Weights of a small mixture-of-experts language model, trained from scratch on English Wikipedia: a variant of SOAP for the experts.
Below are experts of layer 7 (counted from 0) of a mixture-of-experts language model. Rows are named router (the router's row for the expert), gate (a neuron's input weights, with its number), up (a neuron's input weights, with its number) and show model dimensions 0-63. Each number is 128 + 32 x the weight over its row's rms, rounded and kept within 0 to 255. Numbers have three digits each.
Before each expert's rows: "gets" lists some tokens that make up at least twice as much of what it gets as of all text. This comes from a sample of Wikipedia text that the model never trained on. Tokens count by the router's weight.

# expert 33
gets: " in", " the", " at", " University", " of", " from"
router:117174102156173152105155088093126122134170074168145132177117136115159146070104187113113134096205160170151171089134160154142143086101107082118092107161113142092131120123117090117095079081089121
gate0:110174100107157078105144140165133141112129064103138090101184108075123067117148200153097148168171138159096144077148192139200090101113104137118119107096081138124152124147082145135120168144114145
up0:094199098133101081125092127129117135162169071131133102125097103129138140150089134158106171148131156111155161097147156154137107139134130122100150112103059115108158173147167149153141105105048114
gate1:212087126117179098146126091144143136041077093164154133107092118031115106117128115200186168125120152129160147104105130142161117090090170147135108084154128105184132168093056146118138109102089102
up1:114153161095160123128134116158136152127093137077070138140172151147137146040136177094112161119135125110158129147129150087140161114145186112154148083126186105151103144114167116145128163134153136
gate2:152138047135138081088129193143094175137092162189101135187113180166109124130131172105163112109130165154118132111122130146106152133107140136115151150084080129112113062105154086095194054125147149
up2:115150130117083129132136192104113140169141114163154067150152091062096083048052163122141137107129167183117174215066127112111103082155120149170110118054105148120134101097145154177159089111136157
gate3:127181124133167140153153162148122068149197084171147120134155130124095102063131155107169110140125171151127155188103126139149097103117109064161070174141171137048112109165185114101176090105122144
up3:148141091101078132063118170118130108148121143159066089129199098105153112150146115118109083132107118177166123144091047123108071141150147139170145108127105121102109075118119179131134144117097203
gate4:121127168151168142168157152127126097127152190101210121121089149152143169162079132133140154156087067117083099172132135060124157110148188133078057131167124108128077137103133132093147144117045183
up4:080095059175149109077097135144115156139131073178107122104173134143114033138152084131169129141105172118105130118107144172107115155127077128087175109038118125136102095126140145155148096141193117
gate5:149097133103160083120125067151154123116131153113106080133092127123121149135124120080166108165139143141088157210116091143145114075076170145114119107174197108167115144164101087128127159185150174
up5:096197063123163152177141121121111079114155051125115154136129180125117149045139145131119162104141117112091095139088177137163118157146081068156110066120101136122144144101123119221168129129113150
gate6:167163168190169105108218122130149095118066087096089143142091128126092105070164113160117166113107102173096136119130093135223109092152128101173134165137156107145099130121139135123155092150131178
up6:127107128107112137212146131151135141134164135116101141102159151109118157157102113139128129130107112088157107171154138107176115131147142132123117081140071084083169159128070162137151114100097123
gate7:120157162090138139148144091110116119080129123117195144157115169098115187109123151092097152124158054122105113177162118099159128141149151117111142181083109093119063078167138123128116151118087096
up7:132131097127125129091161137184079143195144071167130103080155101157110130154098106190122156135167172124112087107114076179175138102095144161093156104112096135176145071166151167100154126127243110
gate8:116115162117129121120153138093107080185115122166160124111125147132132084122231126160148065152134089153107142118149108125159121132104066166135062152103085129111075125147095116159156134103090121
up8:084116076214167143166143163094180105130123134141130065148172120139155119111097136128142159104139169151099042110079188146089128119141161066175114120171123120083124117134154156159130149098125113
gate9:123081133149147140158187131136142108128151108173083090105138098118114145030166188141158186108116200154154111070039136134119106104094109092192133121122128137088160130136179196148133097153093132
up9:108068130071093096155158124094113156167082097109098156180175111123099174142138144063129130121142105121091135110158143161108109129073099167119155141087204088122083118088133094165156129119096138
gate10:172089138160162118161130141162048112136152104153148107072154171069095174115087090132114071116136127144110138134077113123174123168170093175139071162122162117127080127148113181108184123146162094
up10:117101114055149116146149119148196154111127114125137169144138110107149095073104151161159136156057150138076158155155133128116083117158133076089148094173104126145146145019102082128096155138120135
gate11:122163153125112143171142189134108162143134120101177130141115167169122146048181130134112077117124097147094186065085101106181111144064105084061106148143090135172138172073129098130110122108115099
up11:123183141089130134157137168150106123142115114149201168121097139167127129071115107148096091113148111103106158132133072117148154190097119134100118164142124124122131156071170096191138096097068074
gate12:134082171156126094168165191148120123089112151105067131109086131124139132116130094154118053123144131176139155096121134112117108113105108154117112089123112134063173128133121154104132119089123097
up12:139137162134163156186135166129102146138168175079127155088150155120171120133086170143090123109147069141141172150221133100106155138151171102115093084180124154106120108106140112170113162090136058
gate13:144075063142166109128071134136071112085132126193082149143102056127119072177095119188162157140129122141119108072108134095150096106122169052077119059099145116103090120117089122096122077138113078
up13:115097078183185146189097148163119126103118203103168172111111112110098127127111100151162156125093102117102066096144115175160163146100191129095099078166205120134185138077097120105153128133091119
gate14:090157060156175101111122166115124132196146093138131133156121123170117164084169184146183133117112119062112133050131179159128147128112166121159102092104126112109113155152181128092129135116094155
up14:042172107109108103113142174143115180189160086143134102167119139208106135072155199127116172163124115111144122159133140160168163161129101082158139117106131103040184094123150139143117154112091172
gate15:066147172120114146099127179188090168161179142151152135097132064144094140082168127117172112152163111082112118126139110117137050073118111118098147142088136107115134147093144127145149101118167120
up15:082098140141138152102136129172104087159146133144111154139132113126122126101132219087180178120089154137139135101188128159178104082178165091120133106114109141102115132172061143087134086175128059

# expert 29
gets: " ", "1", "2", "9", " S", " September"
router:172102137187096128149101141152123162163083169157116124055092165108148133146134165148122131131152126159090164076159152156120069130121106135146135184101135120169131101124154148087195109120162185
gate0:146126133144122103220106157155117145201121120123103106105151183111134066142155129196130131134153132151123192129078159100189110082070132075155118123152149163134099123115156108107123123103110154
up0:145119165180128127171159158082114114131096129125166147114093170143109226152095138160148118102154183122104130109111140165114152133160139128126135170124066112137159138109145137111137161144117113
gate1:130089189118194123173141130147103100078119130149124143091090094099125075112187128176153110163150116087130145115187100151116126118098120178141073172127112152111086134172097146122136085171096098
up1:154120121161135120124179188156183092162128100149107129107139168059121114151124109062152126118124156103167144141157091075092082171139055158181108138140172185093159093139141117146136123127163086
gate2:125109143088125116133118139139089108100094109136157115091077134156128086123149117121180128126153077106131124128164056146162074142103073168151114134110149128186150189181159186159119031230145132
up2:137120105134114138140123078167107125128097116112134144101171079133106051157087095190105063087155110157135096107127123124132145097182097114168123154089195111114174152117083140125103132037116141
gate3:123110108111126137122161149098160150141092186164136123137117110112153119138183118130153122107146131154086229118192148147091097127185137119134120147144143169212161087067154163121104146144112181
up3:140137133091147110111146053138077157190097088129173193134143101133180145134099088148115091119191169125126132145138128145139107193099114156147151162091140090127114108091121168121124081143133102
gate4:143191102192149181107150080177121149093080131100154150088136118066096138130157153155141115130104190172093163157103158101113121151075185085129148151096178081192157153098157142130134178117097160
up4:109074181125117087107128109072107095152151097186125129152124171172119114095123092121081106113097129125165148100222070177104148072187096129147068101155153117096063122115134162128118118161129091
gate5:111150157130186089167198130081113123135163132118157151163117134144156115175150106065100183161148074135136115154099115149194096106159102185129101118084085118193117088143144087150109055153099107
up5:177104127202106101104135153128105126156077166151132194126144119083110152125111144111119114121080175111048154104152132156160157110105088071133131167174160152130130145128211121125144155154142175
gate6:156117193153130126138138137123086160139133091160144142124106133191140148178076118155142118098195139158151112070139130129198139204088064129107126206139087115093100127158131156117148200115179092
up6:146117090096147111154128084149121083141091108150101151167135185122141145138113098116171083115165189194134173129171118184097093128134133099138112096152198146118159143082121151121115135135097133
gate7:139113145169103072124181092118122132132132081164125126127144160086144125145119121174127101180095094202109164154119143169096119124115121154137114102156169117106068106110110159110110099149109129
up7:148152070111154207111124163143095122139181192190141090116141083136101120140156131129133100165139162105154142133098095105101112081144113078185124086088124142192103147081148124166111158141093177
gate8:158104126139122116194142081143064090103122093092168085134088120127117203149091145132179156179152127148122112169140120080155150131150091142135138195137111105134166122134143172129140131130075225
up8:121099147207112083121135097090090125116145074183129116126153174111118181168159099167116144106128110206112173083160109166153159066100068069144108147133185161088104113128114168138162129122126120
gate9:139161159193176155149129080193132099089071152146119153122105125145108145104100144114157157135043075090181077110117147147122177177145123094097115180149115099127104145143159141149113133077075090
up9:184163102068136110131136110103122147159102168156138100103124147146135144125156152157183123198081162092144122083150201159128097145206160126108156166135123130142096090117150148087124151106116110
gate10:126157164136134097169110140152127153143181083115180116122143162123118141162121116156094125201115143173136138086235105092171163143103081113097097096096044108096106139100096116142105122198097103
up10:099113122088158130071163094061110093091121154158095181146127075159077137112193115116159156106058164074151117165082130151112151138161140165132119110160235105111114130137181184141140090130130094
gate11:130182131115132124122094179176173136127177135118184123168113084159141131075092114154110147109118058089200123147108170101171165084117115110111122097038045153117084108062088093122117169093093125
up11:159100176158123131142142124156125173082186128203127125137183103150134159128178130199132098156089168165111163119158152130130135143163094101127107169081172131220127102070136110120156138067127069
gate12:121055177110156108143159173109150135164115155130100079115127204111119101120192115107129120146126109156172103156195179161117029078106121137135118156168085102157148119064107134124111127095125085
up12:116136126153120120142080139144139143091116092142162102107090105133101103120049116178111076071117083155095141117134157186127105198084145093137153080177175146140122178138149123099099135084135153
gate13:126118121206116065190130134087119114148125087120176144103111167134135201128106146140154131141156173152102126116138080115098146101104072117117117195110068124087156147128116130111155168176151135
up13:128151142148129141087144101134112134085107167166142132112119136186107116130130082110108146136096191130159152108162148128114162173121121102085159084111228096081135111161158167166130102113133096
gate14:141135131151155086098143138082079140178149099114128177137138082109059083140122108210166137158109130128101155126077153147193138106143104069146105127129133095096107100132161155155106120154093199
up14:053168180113116140170139110156154088130155186089146128154147162168124104053168100068112130142119084122207137154190094136101096163150155124112135102168067082168092137106137127140104105105114145
gate15:117120170145120117080109143128143121117114079163066081144124135204150132153163062124144117160112146190130122149194156110151089152107173096133129137116171176143114166149197163115144119100130100
up15:119178109142104129189159091110088105132142062110130124121138140208142128128119091183124150070164161132073205133120094155125166124118085137106116131151125143077131170168141201063125090142157112

# expert 42
gets: " ", " two", ":", " three", " K", " B"
router:124144143091163135118114149112115133143156139051134122107145117131123101137148154108133090177111165166113120130070168158089087126122134168054166119086106107117116106103113119139144181101127194
gate0:065188158118154106129119137110084155133162099081146135099166112157103105171105145062155127198159182111117140095156157129127128110094121155119139154086154124119138143123199156121071113125107188
up0:072056147168091157131145182109114118129177123129123138131120164048148175153164154135094134086091077142073142042084170132086143105147113134102121183101125126098120072161142112100147159087159117
gate1:082102080122144064142134135180188145125200098153114075142128129162146078163125159096194099162200131147136169121138118121120133087113134143103137155143087121058097194104144139146158142108073139
up1:105077079125102105143093132130174136083135111117098049080096080172124126201145147105176099119154160109152123160078066114093131109117115117150159115103068141117075170144123097139147139120109091
gate2:175169151130116068063131129133103135075117165108111133112163103100099105149126125146165106148094134144124081115097172072153128120083108105148134132078141195099116160063124103139081142158166219
up2:087134150119165160107110179112126144133121132120152105137130131127143162145110105154115105141133127115154061083154102129128135143135112165148130076066153136136055132134147090170125119092161117
gate3:146109060145200158129182164125083051093128125149114172135163097099121146165144114152180122105127078119113098053086135162123152130154170192056128103120185114156141082097144113120122127129091168
up3:132146069101147139151134089193108121085193142196103151094184069096129185200149090098121142108132120153154148148132148104130153158109077109110125111124119144104122123141107151155082144183101141
gate4:134101173134095091112135134143138113157066105130166094107151152156118139160120121139125080147113136088204079145168067149120073116095118100098117159111124103100179150104132186124097144137109118
up4:163188133119149185190158140137101145134186114136105131203116167138093138135102153136130159135163130090067197119115150126153184143182123158113120115159117109114162147113157121229200079131115088
gate5:152146148134149131043124168126134076140170117054169065125085128166121129168164156151093108088105113116107186147145161088125072134129096103114126139086066104170156129156131164132146152155090123
up5:203142111149093136142157085153104098194047142079125162184160125127143129116100113120112122102109148190100129094141145155130176104138109132090108094094136081089104184166152154083110151103093111
gate6:070180194131138123190186103158095127079157145083098165112159099124110159170156096124188114125122076146157137125125081146153118124039103127144121148131107095072133140153151132158105137115112119
up6:119146176101069110143146100239125161060173152143134139107157112174133109129144121107095123155141142141186117152171149099137075156064097068159144098161090123122073110121145158092072119101158115
gate7:198136114106161131122128209122119119173210116137160156102210127098126091077158167126173104162107070197140115160138155156142053120136192138098122094166138089120128120055114156078139135148117145
up7:098115143145067161149040073159119133071047212103129123150116140120156085213062078143142164118080146093155099161111071121102179117134083090121139170115103147131155150161165151143103136132165119
gate8:123145141139142109182151158122098077103120107107154138090087170217130094117138095133128072124130159153146142122116087152140028133154148180048106083051177095181113132117109128109164139121126149
up8:121115135156126156081152106108163151076113148088151092188079089107104157171184087166154159125092147151133117139090179114160103196075146136148104084123128196108058098158094149123102113120114072
gate9:104121108190152096116106111136133135094130113113193111142169184060100180126151144134114142167171089161165080122163111106160125115114096135098087134105104123124157138118113158142143074106109134
up9:113136160107154112094139132095140098138082201103123125131181143097131107098062110122076122105075137140092132123096157146146152099140152142134134108232124106127129114116125154125171153161135150
gate10:166189144130146109126106160139118074148173086059112112158105172146087098123172140139124079170143084161115120182100086110181109153101075083130095110181106104094134089152136125112108165170127123
up10:083139158143139142164082111152150107144126129131110079114145177064134129120141115140090115107131113133120135082159134145161195095138142094110107163128169075151111119117113157151100146165114145
gate11:171118161150105132141120184147082125190152107128126156109076149201062150097117132143175116147142143146126131141172064156181048142098100203050127084094116142158130139125101132109123123089110185
up11:178123140133142098108132127094052071145150119137151134113079146194092136104084098118170146125131150172106180142183042179148091128095126159057128105093133139168107127129082114121122140109108159
gate12:089113128135163133062097163142113120172133052127087160117045094145095083072068134111150095157131149124171156133121134142102092154168147124061128070140147128110180131115145109120117155177084189
up12:171179128107119097120148092149129113104152162152146136139153109127145170147110160131122130102124129122137113145124172146136126089126165163155113152165170164120122106111132148111076116157142101
gate13:091112145161121143099113130195134108099099101112148132112135083091116086159147118162131131134142105168076164123122196174136106134057142047116126196141119171191166120088139104111119207168127166
up13:134082112146116111151128095087138109178142069153068136101153089122147173085175161135145168062163148097183155145125086123144127102171125119097141057104065139116142118147078102210119103136108101
gate14:110109144106144129070146196153155098136102193122136085119141166162166104144164090112157033123124101118053137127083115144138097110141146103135143177152151134140095184159132135094150141131089143
up14:178113159107144146116138123152162094108042132128116085086121119147138111112144093134086105094051063137115147112102082110123185096107116137157133124158158156151108138119126095167148174153107206
gate15:116179168147134151125144094168133130075092120095160142146163165140137133135122145183129105161082080129134108138182171134125144105096158131093117144091156110122173204093150141154080153121111181
up15:159094112153161121169124113147099134117113059170150144159114146104132167103133101108117141159167118114153106161156111114135141119116101134108145107167158174084141021133125168165101087176152148